Below are experts of layer 9 (counted from 0) of a mixture-of-experts language model. Rows are named router (the router's row for the expert), up (a neuron's input weights, with its number), down (a neuron's output weights, with its number) and show model dimensions 128-255. Each number is 128 + 32 x the weight over its row's rms, rounded and kept within 0 to 255. Numbers have three digits each.
Before each expert's rows: "raises" lists some tokens whose logits its average output raises strongly, later layers aside; "comes after" lists some tokens at least twice as common just before its tokens as in all text. This comes from a sample of Wikipedia text that the model never trained on. Tokens count by the router's weight.

# expert 10
raises: "-", " ", ",", "s", "/", " ("
comes after: " ", "19", "20", "18", "–", " his"
router:109027142085132098103181112134117148161137142157141123124116149130085121153119164074192113135068132101098122067118118146126135131143077071122226127094164197070101135159089098122126109079131156124057150147106099099100134174118162152174105066161176138109202107155102122126101112147122121122139129136079118134178146151127161127151142104071110139142140118094156158146134136169174129109088
up8:117170209122094115087107128077134091168182143171076117116103180153158139135165151125154167115108117067173141105115095165136094117123132092122212174143064163084119191103130121107118143189137120074158148143131125120101102107147108153078069089119113098122157169144153124190040129096095170100138128126102095120146156125184132127115099127155100114163120130108151130143156148100100064172048
down8:129123124112098105082123152167040170152163192122177237123129088172156151136104121155076105117149158138178126099135110128091089111076145134135078154111143110157105092136109162139147122109138074152116149065098124063110148126125138136161102130186128176123106132158108116105146113130142128136165187096074147167074179064135128141146123102108079122158147105151139134193106122172145126132176
up9:075147163136194110128102093067113102115124147120081170097145133070156136080123202127121174176074207102121115114128129116101090093167163157138138170130102164136129082107086133110104124090160128138073121184138131115149100098128127196098099101200150107150177148121135215103129067148174145164112192105098144103132087118115167166136110069108159119079109149108123088137125121092150061118121
down9:160126126110168090104121115165113163123126125133174178130175156109153147133211184126081128085159124133103111178078113106122163138102144134172095063149111113166089119139118185187113126142094134139161064121120091104122090095141099171059139116140119098124127128171148106126155134137137112138077110147107085144146101178121164129119123121155140131132164104054139072057134106124172097161129
up10:115067143074133064091110078115138132129164079131087133118169147093151172146097136141149116164138175100155113141147109086136121090138139208134167205121154118080098157123075141120152095126150133080135102123125138107106088146138184174080137077132135129113178169141109162127129103141111139103103129110139097105149142071112151111155213084156117074136104131081085099050095123139104130137163
down10:170120129126144151213078130114178117100097111095154088169107194128104159139139161084152119115095130167107098153133109162111141095133166137129086140134146126165139144100064087074188178129180131152127171111098114159052163133122065092062108167085153118131160159141158091064152154108160119101062045128134129153175163096122149157125133041143163129160084123115158139146155086089106071159098
up11:093075121163169099118134152111106118121085104139171188177126106148109168104148106095101103131145146095130176085087114084148172134065118138129153135130154179092115112159084146170115123099139116162079124126153118156148092084189142101153151094066105075099078174102120144147120157110161130091143110173170150174179099110072155109135163173110145181054122120096137148088104157152117132184114
down11:144117151144127135149120096118176100122049104148172144155157122124137080125170103145096104103097041126142191145120161108095155117102115091150165120119163114162138086166115119075180110196150084112096186126059102093127063119201190087112119159104150092114158166121175095141172076150167144133120135117102112125138126094126080157099092088155167110158128142130117126135107093128131120126164
up12:114128107143125077145145080121152126120109159131147103203066126079112173135094086128083144160117139146078157076152146140174087156157134080144132169121118118110172137148147117161083110126110104120166178064099145094143144105196134114145121069152159114087110111112100128123059159160129102160134134147145086135127102181104119114122131098130187136092127125117097142160128130152097164201141
down12:132099116148055089151098142118119098091141138134118064152091139144147149137122136102137127228091174115150155110148101141129136173062162124117119155116118155062100097115119174105105098136102134134156194144130129112109071129138189137127137148118087177093096176141176121162179109178139113165176101111141132126123149132120092187106174130046169129111113110180150091091137129085099117154159
up13:116167201140195155187115085162098141090149192140125168127109104079148137094104106089094144075101138114117077078080093113106098121097142114117145160152180047175113105122118145150093065135078195123124167142123081083116084118129121134127085154106169190151161111137084063171105127184162119130085166122102123134181113097176114172086145118145153101066133094132103191089122156064155161070169
down13:146125057115117085150072140188111137086158112093134153149136144114102093139108149099093144158118103167158127134103142188105086132140083165073118187127150060053157104143096035175091110175107192130121209119132171130155156131097138117138157159057146145054147098155145111123118137156156138143092081115086158154145074128130135155063141138152069191115051089133089189128083136095118109105139
up14:103135165095139177082155155133129105153116127129147153124150151067182179114102150118112126100177130112120154083115103082133117051129158171105191161109091136112161152161103163128148101125121144134076197125110134125145058079076142130119083107070146127088095085145081141099130125101135157098128128105100112124141121141165157213131152135154124093165070083135153128132070166188130100130145
down14:097198064131101153178129152123139137112089166118145125136104154143183105079096115091107088127174118113144187135095164167139058163137133213134148134136082074142119101110157176119115125071103062111094126103150175151119089105121137173174131121126106116087077123094142180100134153111117094072134166143130087140148143084084171160098141129150122108139128106168108131144053163105128075158103
up15:134100177123124159108148056072154083144093149140099105195209073122144136120122132061163140136106130123139115087152144185118140117110149116086128162102157102134152097167139171174108160088214132153102154125141122132134040132154126101149122068129164196119194131155146110120157162125111084114126079151140089095141180151129124097147118163126141168110076173111086104116195116183119116128083
down15:132130067107119147112178058142186099149145156099137132176162124112167139096142164078106178116135117145181172131079132124155182095142116129129098132093162076129067115152131140142144114084127134132112149113143104133130146109121165134203179128173150139174155122128169143141147161119127129150149104118060088120188159135141068116102068200136104080113158066090117147138099135130155130128149
up16:076105121109080180174096110122107156101111094135088138115146117163130108134163130103187177128064183127117104066113088114161116134078103130154117117104079122056118107139189164096097125158097153058098134183170213110120110173147072210148092130159109159099131166112133119146095167170137170124118139088076151093124157148146132169147130119072095120131110096128106072116102121075090172105119
down16:154163132160154123108172139127121119086081103138121073116119190084130152205121077127134149119146151171111066107129163179132131178127129143081113068117135100177140127165142122122141135119132118106080122130167103109161140101156145116180159076146144120126092072188121133115146084103169158117126170195083045090126114095137136110069125172182107111106122117082111178123052112069145135160111
up17:138141125079183066158199160098125123209124147141099140176097161079145136099085108164121189087057107103131132122137135111140093151059092156110157160133111060139107144098125136145069158095126086137147091132149091140104106106094129183116174111162157131088187135111128170180110168135113198167105145084087125149164153100064166131113129134105132104143118151137108133141151111150137213131107
down17:160197086120113109094113112083137155157159072169118129126171132137134075120141119108103116138105138141157176140170129119148129129097067108155142133088086107129130090124137109118158060165119119150107113061151144084154095153141079103099119108128126096095146111164112143143159142116127129141148153137151106132099146097172127113111110176093187126183157160098130139131051087182179077153126
up18:076118156106135167149134065119130122085162109187169181161124130137098125145167127135168101148092093118071079144120153119144132117130103172155136139096128125123103113159149108113065099106164090092099143141100105132138137141114119123124110078153129169120097121182157091092080187113129082100149111144170132103169061184146231156074117118114172122137110178129125147112129095075115181170091
down18:141106132161083134129142128073083084151116132091141147136120190077075114115156134106103092127111102137133134135139172179136137098112150123170084120116104112194130117140148163115112193140101146089152152154150132136098218072137147172145106087160161170122087161159145152150137148094128101160122103116107115113106149110100161207128116076107135204180113162125094058090108134112151146188128
up19:132170097187102129157137152148084170118164164180123181110125090140110100112156091160155089169120171099108150182087124104172125127081131137172127118119114081135173099092163064129149091079162136115085133128071147098133125103118131130157079086159080081150091135239170183064122152110069109143133138126133152075154108121151142147140136104083117188089137116105154130112134093116126142103113
down19:144144104165180138118114163124144139111176081086142153171150099156118096136108124139154127145120162186081088093163103122142201134112087135087171164084101147127146116129189147140122150131116184152109140195138126116159131121127151147177172080198115084200096143088132137153132068095131034157070095153127125127178106159142097150119143114123128139141106150117079114121155131086145141038111

# expert 4
raises: ".", "k", "th", "'", "–", "ie"
comes after: " ", "-", " (", "20", "–", "."
router:146153121091170141152109104218143116168138143096125136099110131135084109089100175160102137122118144122144128145192167108177152103111114103095127134114121174100075157091112140120123148102102116082132107147120167149151092168085165160127108105205145099192178126121149125170092116103112190099193100212089170187086097090072165097151149098073194125141148068096139124116046138138151104108056
up8:085138209080118179123165141129101127107090105151161121122123101163120100123157110145090134201126106154111128080126195149147140079129104109132095167096155149080164162083133131115123179150146140102140108155124177124136113182119195162122141116219172078124066104130107114098131125131134106154124107102159185118105172133147085139162160174079119188091037125154149104129085104087180044119129
down8:085162144144185191096061111111124157097131119109102107176116152089098109147112165167160139134130093121148145151105149090099107100159135159087144122179109194164130070123125164083130156125051090117148110161064103163126122132116127111089146109193143111099142128157123110191122161110161112100110161242095093161152060097111172200105131075085143118153139152126120148137114139161100159149146
up9:167128122142151100114066126139158188148172101124171118121112135108107153114134115154075113075214071119143142126166091074136139094137125191152111135172138141084147113113163102138133136081144104116112093144151145113068054154191161084140139123134105099140124092155140093126112108143103120105121168111210193112083101074180197103120161153021124085141117119125136147081132132080115143139109
down9:106153059107082131172072112144120124072120135125122126076137096114109139170136162041113107158117090166087168094158188135132091109117148092136154159142122093098069158169100148060148182169137150124159136159161116117135145090150185164135155097091209137197089148092119112110048142154109110125134138115115150152098194134088150097129125140169102100169094195151152146080133133114091143131164
up10:161089143097151123181117124165146140121170114139118093164133175119090135128131176133092087096093174156098140114120170097178143091106149111151124113167117181046070166101096138139162156097110105088097096082115079176154162140173142197147076092176151103126126106133185151115121132144134141080140130143116076095196106144186070135140149146141087152160110116149137205144127109134102137129087
down10:102152196098102100118102187184132102152099129158134112125160095111139123119134148145145151161086163116187119142119136140124143131107141121197112153067114130116175096099097109143167126098098131156120106085161095166070113159118183121228120133140142177154092151123158132128147119072159183148118110211129150137168078145172190093124162103111139107131148139131131077178083156141109073144173
up11:160147124104131048112141120077111123166116114122155107119170145093185132115137175119150146179179147096140076112135097063121119112093167217128111136140086172121152121117110090107145057183067095136097137114142182141140129171135173126162145128131168106168167140106117123140157137116124148158075084144078139189096114108139154114146107121106232172124126098135153162116148140132098096139110
down11:114154150114090142121129140140126128128099117128131113098211080129141093093154134120160147129160098126145092158116160054133068153136157108116071145081066109157137196154171148089195120162105171118111127140094095120133137091164113101057128163138084112171121090180123130128140102120138158083075118047089135099150135110115115176102077146141135176171207094126124172157099191137151165127084
up12:138154096111159065113132082085165195132135119102139110112107106111074144173172119115102111109138123130149141093121146159188141114161087131097135123142162088118152117177119146151078140074138066140189144119206107095117143088155132102141082159188121122144152173116107132157133124090170078137104154160205173114080149133105152136126102116102170172142167161110147073116157067125150139192138
down12:160195090156168151109115197117107101055170131139080075152141106169142102108046135155124111085141162164150133136111167151116136151078143126133083123175126090111138142162113087080105110129154086073154112202097134050098180152181125094121176140164082061127090173157132104087148131074135135145162065106163120130082138083111150140078126120090106161128088128107121125114110094113112152102123
up13:124125146123155112119098088159109139093076161168159123141181141106161105124110123124145134171145164122101103138098166177124117060116169044158161099122138161132152122143132130073129111186090106052104122154092152096125094135168129151079096091151201105147172086117159130177123123106139164160148072097106109167112139163122152118158194128115205151158163093116095146150074122112188150049089
down13:133078130097121140141157096113138136132118099120181104116140092144066150112145190105138100122164174146162119122115192145123121167137151123221134119097104174118100143139123128143155132095105168107120108091123092118207116101125185186158133114129113113162099118148084161074122183116057105118111173128146143178118111129126158096133119086118167092085166172122167141095137159156093139114122
up14:126120158131151059136129110100096159152144118139179135089146113122203116120118153159146109140200123121120148075061179136158167153081106158076138097124141118168089136143181156101059106093133103180073123143103144099126132114162167138099124092196149121158179148133113128130167084138122177155144163122036147129128143150150130159129124160103091128060145151126138116140085123149116139144133
down14:124152166095182102168157164135114156134140159099165089144095118155119172088136160120094131127129112139109172109151157121136084176069112113121065132133142124098176097074154140138153144104187115160106134124113075140099123158148137145185119134109126151111183152140157120138119068138089158121211060121071110055121088165157124137075113113140194166123144105137129076156108109104132148125109
up15:123138084102166195162151135130059172102134144158154145116119100053165145113082124123118158181139094172094111121111116193140119102155122137142124189150116094122062113145134137127179144108087066110186062140113064139154070120151167193120122143141109136159145125118093114138104112106156042172111079146131125160123127122130127169105111157185138150059152077084121135099106120177204159138117
down15:163102130065130146145135183126080200096145112093114147108127176123077102151056103125145104147136144163142152163165106130113085166095118138179118166134115092093137122136084169137115139140089184086226141120106157120191126068185073105134085152128133094140112115170106129145080168156138109128101192142158117118112103131098093049104124145094145138162153121130079088112116130170124165180086
up16:142118063142146102205121135141124137105099093153181138148142077146124127138077173120133095156199138153155164115126162098166147115085149103125155119138090076103155126120153115072104129166142128111140176105116151162127084115207124189083118165166106158135130133131115113069072074121103140047099093151142181192074107167186177116105025084040146157098114104137126163138079145173110124113162
down16:140123161102145139221137156126102149073113170130164083111074149101075114144104093158092140119169152125127090132162069199118141120102134169115185148093094136175211141111157112155149199166118116175170145135070153141084077140191207126088124080078091079130090189127100131139138105132100084114134076115077130146163120135163093168147156158134152138151131080122158097159168101134102092158149
up17:137167155133138121143123102131162169131174132151140106067093153133131137095092175077170177119095148137133142086157151083115140122126105137045159146115110153059066132149187135143115121132165134089129090094089195104204115124101160172145086124108101070148145139116123095097164097128102137142129132144163143105123099085094211175119156170078094114110132129120146126154144131078070144166073
down17:135119138127071090158133136097135109122122136161128154137131083138110146126120111123134135088170174155103144106138089124105120102124056205117103109135172121164105166140168100112195099179118076131146083146162147202138164166117050084109121111142066187137173146164131152123066156112231130136091147162161164108075104163082141107068178110107120130127150161137121145069136168140121171192135
up18:129162118073156121189057151113166091068098100146136131120154162114109114141175052146093106119158154086115127122141129118102102044119137175124155126101034152085127153169099067055079158056107151093172167089124191128132147146137122127106107093125124088159132146168126149099141128146127134151161109156134153121135158096104218148126134119158161127141135117114158114117144134098115084136153
down18:141126148123108153148157088154114115193135137137067085134142162161104101110137111093071173070179108116108188195023119126135128077086158136209210161135127138112132127151146115132149104164147141124096111142143130111108064117058192104127096121162141097165135105107137134175168078120096134136122162166140169075125113145118146134110150100146163105143132104155128102119154132183144088175150
up19:161148096167121113106126102143152050134102155134174152119092091101068155179072133148081157148163121105174188196115165135119152187189118138199140102092071132088121127129125117098063156123107069143109135159109133109120174112170106124103127125125131127113151099075145120160149149138155145152126144143120102133115115105082175164089168180143165098132100118146118074075116091173137167088053
down19:103126116135095048143155075115153196134146122109061111178112151111114133120140149072136114104091104126147140059108105088129150122156125157137110172081148131093154139225120131079186076137164149136189161128157134105138107153104118095123102144137113154108114214094161088109179144146136081157170109139122128074140176200114118174103114138162156163131053191095149182101169141121155131157118

# expert 3
raises: "18", "1", "19", "2", "20", "17"
comes after: " |", "\n", "|", ";", ")\n", "1"
router:138144098110075145091118116101132131121223102160137162141144060117116131102142170108116153143122090165111124172076130122182104149122128123121137129082089152112138141114131133130190096135163143080085134128111144085115130178107121119106175118177189125096163104112121097125056111158146170138191086122057139134125147068046151131159108167109163129111127094136120093081089187167115128136105
up8:127124130107038107173090107148128109113096124111141080110179089136047128127162119119212138132075129104122136120148117151105076113144130126130168136126075101114107126169120064082112153112156036088102104165123107151165153118177120121137125138148113134139115129086167072166152141127105139183140098134142149222066116161117118112127154181107108113152145159129114121106173135212126106138170
down8:183095073197131109134133152099103135151134139103133192149112124065123102123179073110095155071165115128151133115134178110147113153144102137133111149200127180095132084127025130197128103134050153120159120146152130157133133137095142130159119143136130189137120112124111191147105090188102114158133127178080120107179204105155158160142066085186142136098140124127089127151159153125151087144089
up9:125099175092169153116107155155152161131160119120083114154150115174187124144071101125130097118144190093115130186072169126129104096136110128128167127080173098131134147171109151148146185090166090130047118153150057142060162146138099160147129098109141090093138114138143124082108159094119121069140065126106126109141145067145144107149150153122054134119136122090119115076091109101126157163159
down9:112144110095117117129144132122123092148120064191186110083164108097136135131065151140062061126150164125145100077104135120094108116104141114125127203119173164105156143122154057151099111203134052144116121111102180153135129165138135135206192149151117163103135048140106132048181185137119106139122165142170092128154166074117133096099130136132163131137092116126163078172120168132066131136143
up10:095111135111124137155104131132105122147135160053116165129169123104093104129124125093084132056209147133130085126150121075116156112088131136037206139107107120092107118126132092095136127157140180113121151122072150122115088153128223110110108163120129186120078057179134122073107179125128133151102137126123124110118127156128104133120091121083120134128144132103143061100145161125152142142139
down10:134176114152085143124131122105136121131084160108108075142116178126118127149126159107114144176083091108092153137169119118125114173169168138185167150127121148142089056078093150128138098102130127155108084103138133132115177142138101149154108127170167075085149222141122211146109138128114170181163097074187154113156081102136196124166101140190132144099135107105085101153118124171137072161112
up11:101098128170138125119146128155141078128112165125156121156121132123109145094114147047103088136112153170052132076169090147158069158113110090128123121158099138138176107128109077160088094140116074046093143147152095109217088050161185106145153105142100147079147154165078117133133097143166117129116144138167118177133128167101104089108108184119152127138119136095188134111146154222127122150164
down11:133109136108154067158141153140099077120209139100094116112100150146127143151119140148159203150161095143130129058091137116129122085151139124121177096066140189102138144094158126132161151091077137156130117126121170157102118081197137146133081105081158121133148165197118091126136107103149078114152130142159099112147128103141150084051104106132119110211121128199146173116078150142161139135149
up12:141107130059126161110151100201077135120082158082078130065110156126124140130122164096118106103145159146031156104117141184142159149161116125090133180163107096187105069158126166119152159093142123118099107117078125137191105087136164155153109073105104105155150136142147174139148150128108122164038174127093161119133158095127127169152118103100150118145143106149203187123110118106165110095108
down12:166105137072150101169114122141129126108122094132174123115183165133135137116132103103142081151068160141161129086106129143110147108089139084134133148121186081105082103140167106119060123068176164121119187091138121194137138085118155114160084124124153074146116082125081087066129172127104094174159097165117118150119129163101119143208128148121158100161112120130145188140108107118091133151122
up13:156134101113177144128111057126105095096110143153179119107090203143111107130133110154092067063092132113127122126133172144068153153144179165188128122063112186089123152129153121173124128116128145130147173166105102136125195139132091136182156095123174103163142124103093157147090105103119052150093135137095120085190112134149140168139155136088128121161126160143133137166159155082164113142163
down13:056128150081136119123155061139082124171146133099098181143151129137161096207131138185114146157072165134158118162127177164105055164171127115160185141153174103090149070150168131160131148105118091187124129167133080086161065117106145137106060112160152121123119136144126146107166176151101117104123092129126157082111093116129096083137105096195135132149097074108159117195145148108125100070181
up14:111145196088149069159131153139177144160103115198181156122096046149123102061164096156087129114150117118060161089122125064169057172129093154101118108169151123146111150137140082128155076139151185013103108171144115101149127110141117170172118123131132192092154157190159105103104162150114073093175137118147154134107139153162126103110089148117130061097131159160136152139169134163131138139148
down14:195144163135122204145149177127132179150164092139129124147128088089105105125073086071122100131118161136160087123092189212085150103029150203143092100160127124142119076117140098122158091145072114120141085150083110151166175087097125116142190095129100128123189078059121156135050122125144107110144125120097127126086117164129172147175089052177129156077115183163125117145193091080153136065065
up15:141138150123168061107068115105110064109119119097152097184146133104126144142172087132119123155111095096142128142107143066126048195116189097116136103132194143143073132140136107116146134129120152084079063111131132150162141219125154127170167077097101083171094108131114136188108137150148182163083125118104124157090112135158155132090139135128162139155110107122099112115135115103184130176111
down15:118120127174088154153086173136104102073115109164176099085112165104095110191103114057158140110141133128118095145111188074099135087155115135127119148117117186118141137181103202130160168117119143198131176178080148141107135148122172176103108095127142164113137128069077116178151123128154106077138143086164167182155114087119129121170114093151117142161079101106094099140162117114124102188122
up16:135126104136121105087169071110084114095193077134120152108177131089087114144127134133072104065139111113126118109198112101153172093098162119139126156079114164149086149057092108085167191117118128148137114140124116136084174127112157101143066137125106129104135114122121122195102115127155119155125100102164110097081153122105120135153171141139156081176066079136127140104116135176119112114101
down16:133091141178160113080117102094107138128135143159186132163142117162145116141118124173117174146080115136103132218091102128117145116181097133142143103160099111150123127165102139135109015103134110137152111102079162081168131185165091205092107085149154150129134170135124075147121138128127141155105100151143120138143077181119130099163138095091125149132156180179176112118131147120186068091127
up17:050142146147114108102115125120145117085133120102119137194109134149100135050188148136136089170123122135116107135073144148116102136157132128136118166157116202093154150117115177168126052125075151102125065143077146080104130123140205135146124149144150145156174139074141135150130116148158097149147177119101091173081134085146136112141092153071149147060147111179195126104159179130162175095138
down17:133073121075100133139126162142117126118158136151135165131167125156117134198157167091113111178098101107125116130086078158124176107081150080088095154096146160155196133118129152144154160164162164087098105060148126084165134111074114127161123156134166099131178103124145132161126120217141129116183114186107172148093106141095167126125060147089135079161101091112091167082119082187100173103099
up18:110079153075092123159084145174120093139158147214123115114171137101100166117135103133104125157112128111112144117126118081154134122174126092126143141083158114152152150150119132101087099104081166153115150136121205123137122088169194085152130126156126128182080135106078090110168132178144165129124175166123096105106071085178158161113092141189123144055154138123107138076198137117122147066086
down18:197069126155109092133149147066108110147163109130113174157167140130093113163089119134113107104145081145140156058130138211109150160125106129094103119117077156132107091189146151109140119114130174129109157181136147133096123111119131114147086104085119183136132181140168132164082143121108094102151110097138143086075149083079107129130155130061038174119159079116125142156076105168136203139175
up19:142111126134126166144110112160129136097069125143119152119105219175039141152105164116112123026108122158181099112195128056155150141089124062117158157161127145144138139183129119124134108107168078120116132128154128103092088124169155148111121141125123094111159176109112103137144182082140113145113106129103107089148128141053147184154146139135168112119126151115121135153116189169104145120154
down19:159149178164083131147117150146119107106135130143123141115160152080221094120186108162184124176080120134103160116102127112166093103172181171107100131191126138137085097119172164134137142130129100118166135107137114161126161098163198183134149118117070154066108102122117133116136127134176115070148143127151096102094144086138140096123104146145114148125077154166136053144178093182082161132126

# expert 7
raises: "-", " on", ",", " of", ".", " ("
comes after: " the", " a", " The", "'s", " an", " his"
router:087080153065128112145120137124106191166131141141159154167089101153113133118123102068107149173137178105132120127148193099122164178102096088126095115126136171117148130105144223095114123050123151111077074123091090095098179176103123175148112121129114046136183140057112106165102131130138112137163114129148171087096100122121169139120191135075148165133072138128125182123119126164139076098095
up8:106129172123110074103104154102172134167115108119189152136100155128128153085113132167173137141119092098092147142120099086177180141134153149141122124137188129100115123113166162105148115120122126077121168079157110141119133131078124098085080129121111144154101129104112196081186087123132131101142154116170106154147123147180100093128100105113102124148154131167139160089108111099107149152096
down8:104091210139143151117159140124107102166128168113118087105112059163080166117073079146161147129158111130170162091095117112157122144102186173114096122190083141144124122117133137184113195108150156134135122150125137120111101137154101153123108104160157125118124102135086070168124130108083155182174072200101172086120046191120178121149105186145098168184125124072137135186094159148143116160200
up9:094097133168119137108146126103146163123125135116139137106112103086092127169159131082096081081133097140138113120111123132162112139129129170145160205118254092107147116127137168144114162116144148129142111197069130123041152091127106065069110175121132049208146119159133158130070144188161121173101139111106115114128112090139175159169156112102177133162158120080078125073100131123149100122061
down9:135130155155107157107147117166180139174117074106049162112143141141118121094091144117134136135124108157132144109090152100140071129152150089109113131144167103150136076121133151180116149082124091161174141146144170172081111124182131093089089120129185168151111149149127165086105113115121148191105093140113152147147126161117096149151151151106130104187105089145144159168093082169117097080090
up10:122130167165111092056148178115120128135132123136162140156138137033113124090163164159136129166171112060149165129076107196153063160088133184142133108173169104125136103139077119120135122189131099155134144136122103079165093138144182136099143173110090098087129100135171194131078079150134185104071089129150096116134123142108118166156061115097137182112120162111125160132188132144137126127111
down10:113107077175135149154088126129100139142102130102150086141173119057123133158100156125171101174131110064129117131207111128061052145106154107111150114189088109132135129144123123112179135068095117185150119176111129195113111105164115174151119113149119116078184151086164148062125109181104139095071128135099102156115105127107159143146160133153134124067155109191131161147107120179117070145149
up11:136167097099196180166160112066087110085192166147147126161153099122127056076081130156155079083159061089073110110134108156070155130095132115117169154102113128145184138182134127146112108111086114090092162139118107092122090127165177136104163118135091131144146139159116070150129073161161066151120153077097119137106101160147106131109140172172166136204107125122158126111136163114105092106176
down11:075150082136184170123160090112153109132128159164144101134109135137131135132114107119188150041132103145118098116144104182127138137130152146184164130112124113102087124104183044142138109173164139106063082105133096171165162110112176178139134134147093080158186115067061091114163182063125142119122164062129136146062126114105110124157120123190119143159116154155119182149144111105172119120109
up12:135159145077112123143145119105127153113107113118184138126188128217093176091124139116066122120136161165116115125126162147096109111106104125093121091106125104107043132095139200131138158136103148131194087125119157108158113128123082149169112133126127071119120112115124125143139080113082140104107128099105130095069161113132181182143137174121170104097087160140152156110120198211132109109107
down12:170152163186136114099136193127127134077083148131117160141121102144135166096074148152084152123127203139119157150132169153065070141158156094125063151140147161174113125095076084102138113199175067170083116147099115150113150102121154117109142115118159122167133072118172087114110179127151105083083105078123125125098118145129064195113183082129117129121129153126094134112125164102079129102147
up13:142138074125155149160129142131157071128111172151213145156199165169101129176151219171123135125103091080100108078177150129097156097085109127109099162137135121081163165122130131115162128106134121082050116094095176110109103115169063162103082141144116178090198131111094092112116103171153127091140165097108117111125165126131089161118147147093189076122139139163102114131133098129163125164153
down13:147158113115183215160112101119119121125141124049111117071150116123116162128083161156070126120148112094151135200127057169159155133133154141137067122134134139099073084131179182168180110115086113123186114098154163118140179102120107136132090111117152138131142096146136107122131129173158129124119164106152052102111094146108117145123112183080131156138135213053129114103130106159155106143148
up14:136059082138107148135111098174154091108148094185096126154069142173100117090190167191127080106108144130134097145086130118171167104092122119112171091199093111102128159192128110154166107160149073171127148165135125083078150171189158151118125118103221154159142190177074130174111102102124132094066127113063078113173173147109181112125120097135111158076079139160125158188085128099088130118175
down14:130133096129074170151132130140158095121147118141085168124096092097166115087183100143106101105132069090077099136138090115141167128139178133149112125176217133139126109102153124071164089127131128175089154101130133111102082147171080116087157115126126151142116142146113115188121160121156129059110126132182088126157144097138135101173124133201067113140156099179157125158137120143107094122161
up15:095060162121134157177098129122099110181113157163097118117112101149125149121138082105135184150099082110160098094128116129141184156089133110129179156185121177102108124125131130094172102077133117135138156070109122171123144112110111134088117160149111126167142146101152092179107153145148101086117105113149110134101121166036144151210112143127146254130145152139171123127157069151119088135130
down15:124139168073125134091128165109153150133063108112151091119122172118071184063092116105145135088155124140153166144107056077108167169151110147144153099086123200060115129087125110159149091155152135101067139132128099097166174141081152164118054108107089167147138102130123108079154169098134100199141103119161132074168176054181178136168146137096155112136105099187110181077145131126128108126113
up16:111107090091114108125111140107139163103173132090169110080115120123114170106219082153108117162109148118117121121160179136154167111138186134131106145112154115092121143157124142165180129050130130120130137147132146144107202091127122140099048154110164091126143123124119159129128108132150136132120116129171207126176120188124156155045186139076135123114105163096227135164120088167054151142076
down16:085151060139096105139146150137114138188112068122122130115145111113101183170115157198133136118127125152118096140131131123149130118132118132149169054177094225139139127142093136124124132127104094180106210109115105105124117111133112114085092158070159108162107061115152133071183127120167094097112093151098145131188136133179150173137098122173174115167178131110128091130126128094071165202154
up17:160119106124143156111103124165169140105124131120132195207139095119130177160190104144078109119085131090171130120106130153100131100143107154121055138108143107159161144094133161116173160174128108066174125150100157106057119172110135113099121109206089169127112165173081132100171158090165148152120199148189115127100092115153196152110098116092152144081095123124158167161116127156135161158142
down17:150149129087127156127203080126121125143118101147105125107110159161111202136160100108130081123126105030152171136154131120159151145096130159108114165157142123144142160136048139118098186201132028086135049099047183098124160153104126172112132108135148142111148173118127136128104136111066160140094141142179132200095174113147169097147179094142110141156156111157113093175142153144091152061114
up18:085134105099107201144113094126132143091103139115074212106111106108187129158127139110206132133082119116144071112121162174084152146110102157101155129151111192031091116161168134118128106122072174145104160167074203082145079177100159089142129122140083112146107119114143173163124132173141109122116153107137126166106120147085155088059135112159120112129033106107103162183117189140119133079205
down18:091137132125128075108153090056098179116135103047120106124213120129160169165132129130133162160179157132151104061154135168133149115103103112193179119141125124115127123128107100167116063111054076137167090149089115172024112109078108163127160150103172174182088134147128108121126148123127143118168171116107171150156107169126099110086118102116128033184115122094150146136090136167148101144158
up19:111089108156144055180173173155085159108112052171155110138166077161156056148205165149165122080114182084120108092141136133069163104129099083095111094124144120114160096163096141090128143074113173054162092170131109146119101111133163089066123141154142092083148136111124119098115159183139092113109145082166127101105068082097135054129126117041132124161164149117091106103145143170162172162134
down19:117119162115053139165118167152157127118201159154103125132157134113118173113131083063111095136094077065164132103097112098155088132178094152142180141137127184125093088080108112077176178147149069144144138092104114178141125200151060082119154108094090147125169132149213088158168109114122135085136107126088069152127047148091107137172100164103052169130143124128169171114111135157112184188127